Below are experts of layer 7 (counted from 0) of a mixture-of-experts language model. Rows are named router (the router's row for the expert) and show model dimensions 0-95. Each number is 500 + 50 x the weight over its row's rms, rounded and kept within 0 to 999. Numbers have three digits each.
After each expert's rows: "raises" lists some tokens whose logits its average output raises strongly, later layers aside. This comes from a sample of Wikipedia text that the model never trained on.

# expert 16
router:473366468528432523509561494515405478486490491520496464477569477435480481462572469570490507415594536535477427494459474470495476490474501367516492593461553464539482519507553456448466503495424479500580451420462522515484521473526492475488582477531426453460548478536517507500532509404478509516
raises: " in", " ", " including", " and"

# expert 19
router:466574516550441605574499501458545582478566516486454526530548495472444519486450437533444506494509520481449556506396457411488621485469452479519473574556447492451597488571485470482519486474593431556560482461493480589442470533592536431564554436586551468533558394560508487509433427442502482543
raises: " ", " in", " the", " and", " for", " to"

# expert 10
router:515440487495481542465530446484474520486433505560501515459453492510600452493504561511422572429468505615530529470512474470495499515520534481477503566504517492512494648492564482534499514456542511518511509489418460579435562561507483513509484450456453526551527503455513567433491571373531531573
raises: ",", " and", ".", " (", " ", " in"

# expert 8
router:474492509514448489497524504537387566492510566516512480555545486489531454509538532543516555474548441442527455393460433499498463511469456524499535497488514442547493568541622472523463572520497515516461483450464421571449513484469515472455628414464435549517520500462480526502409569449506454534
raises: ",", " and", " in", ".", "-", " "

# expert 11
router:402480491514468469446523514541523451528546482477524542539460465479515516524577430472515471407522490528497542556459445473446532408489504497490619454453506541536557528501602440427434554512490497570540364498507439488500531490492561451485499552602508458427578394423503475610559469487577454493
raises: " and", " ", ",", "-"

# expert 0
router:468456581523529524406526439563457524479474467553478490484569507503537460482522440549424582514515440524538525468440450504408463449486545516428519493490442448499573554498666491555561554485516489485515471500505488644457555558532496524467489503454400497550532521432519510492538446445488496564
raises: " ", "-", " and", ",", " in", " with"

# expert 14
router:545584532475472601476517583519511579405529470574483492612595455531464515481489486483481487469496488445560461388514445503495496432533532559542457483454487516497562445606541465583481536589443470461498431499425476519447424577551527430415479398475526540511555509478512504503545525500529548501
raises: " ", " not", " also", " a", " the", " in"

# expert 15
router:513489527502465479533506451495480548528464411529569535619502467576503431440551526470522554556464443427555502420422465511501505533480570592560532526489507520593473565520616503560514494488530437438451503521510474442393481488495471375486532640478406505540539488469483587567473509524531490533
raises: " of", " in", " and", ",", " for", " to"

# expert 7
router:514574455439472550450463511430479464451570500526467514505485388418499506506551570544507500491532510508470527599476476380397590435506414490447553526504534502449489486532492478561553586447421470592549439489525494513528467536544506488462471569581563530529588473544630491502475521536553485514
raises: "\n", "-", " "

# expert 4
router:491500503461504489583502501543451500476530460509483487503401399421444538482453465522565370541455533391489429493418458472543573462530567497571584512534528530513499587533574414487398499480490522526482502500501396531448481428491531443492480496452453584497572460503354486524434419426568487500
raises: " ", " and", " L", " A", " S"

# expert 1
router:478500546510425497542477509503426552418507518521505498504499443487466493461485433472402551510506505496370469475486508501478551511561581483511521555531450475446649536610525457492517451510394466486516464484366497484452472533499577526499533540512454426612519539571547518496499476470564579485
raises: " ", " in", " the", " a", " for", ","

# expert 6
router:447497493385403542516503465483433468506438438550608468572442509509417515520553417544429526428412535590448573509542446470525548448430599469585516567562492490467548519539535459566444553537509479475510508472416529462400505616565516525535470496533496486556567531460468500571454468514525596462
raises: " ", ",", " in"

# expert 3
router:473544587560404519551499438436480510543455510510536534570562519539547369471619551489481547499526560481530432484478501379447587488468498518484526591508550457505461558506506508517436545531565447579451444427486513574496521502628496499524520407525536533459551504530481437500472524488563508472
raises: " and", " in", " ", ",", " or", " for"

# expert 2
router:421525396456447601466574571525517513446566486561600489522521535500505543505545522577490480341501460557550556526525428523507501448429468473537509473536451504506491481510476490514430590492550448475463458444518449437500534562531521455491500533581547539442527440444519578559535545577543439464
raises: "s", "in", "e", "'", " and", "S"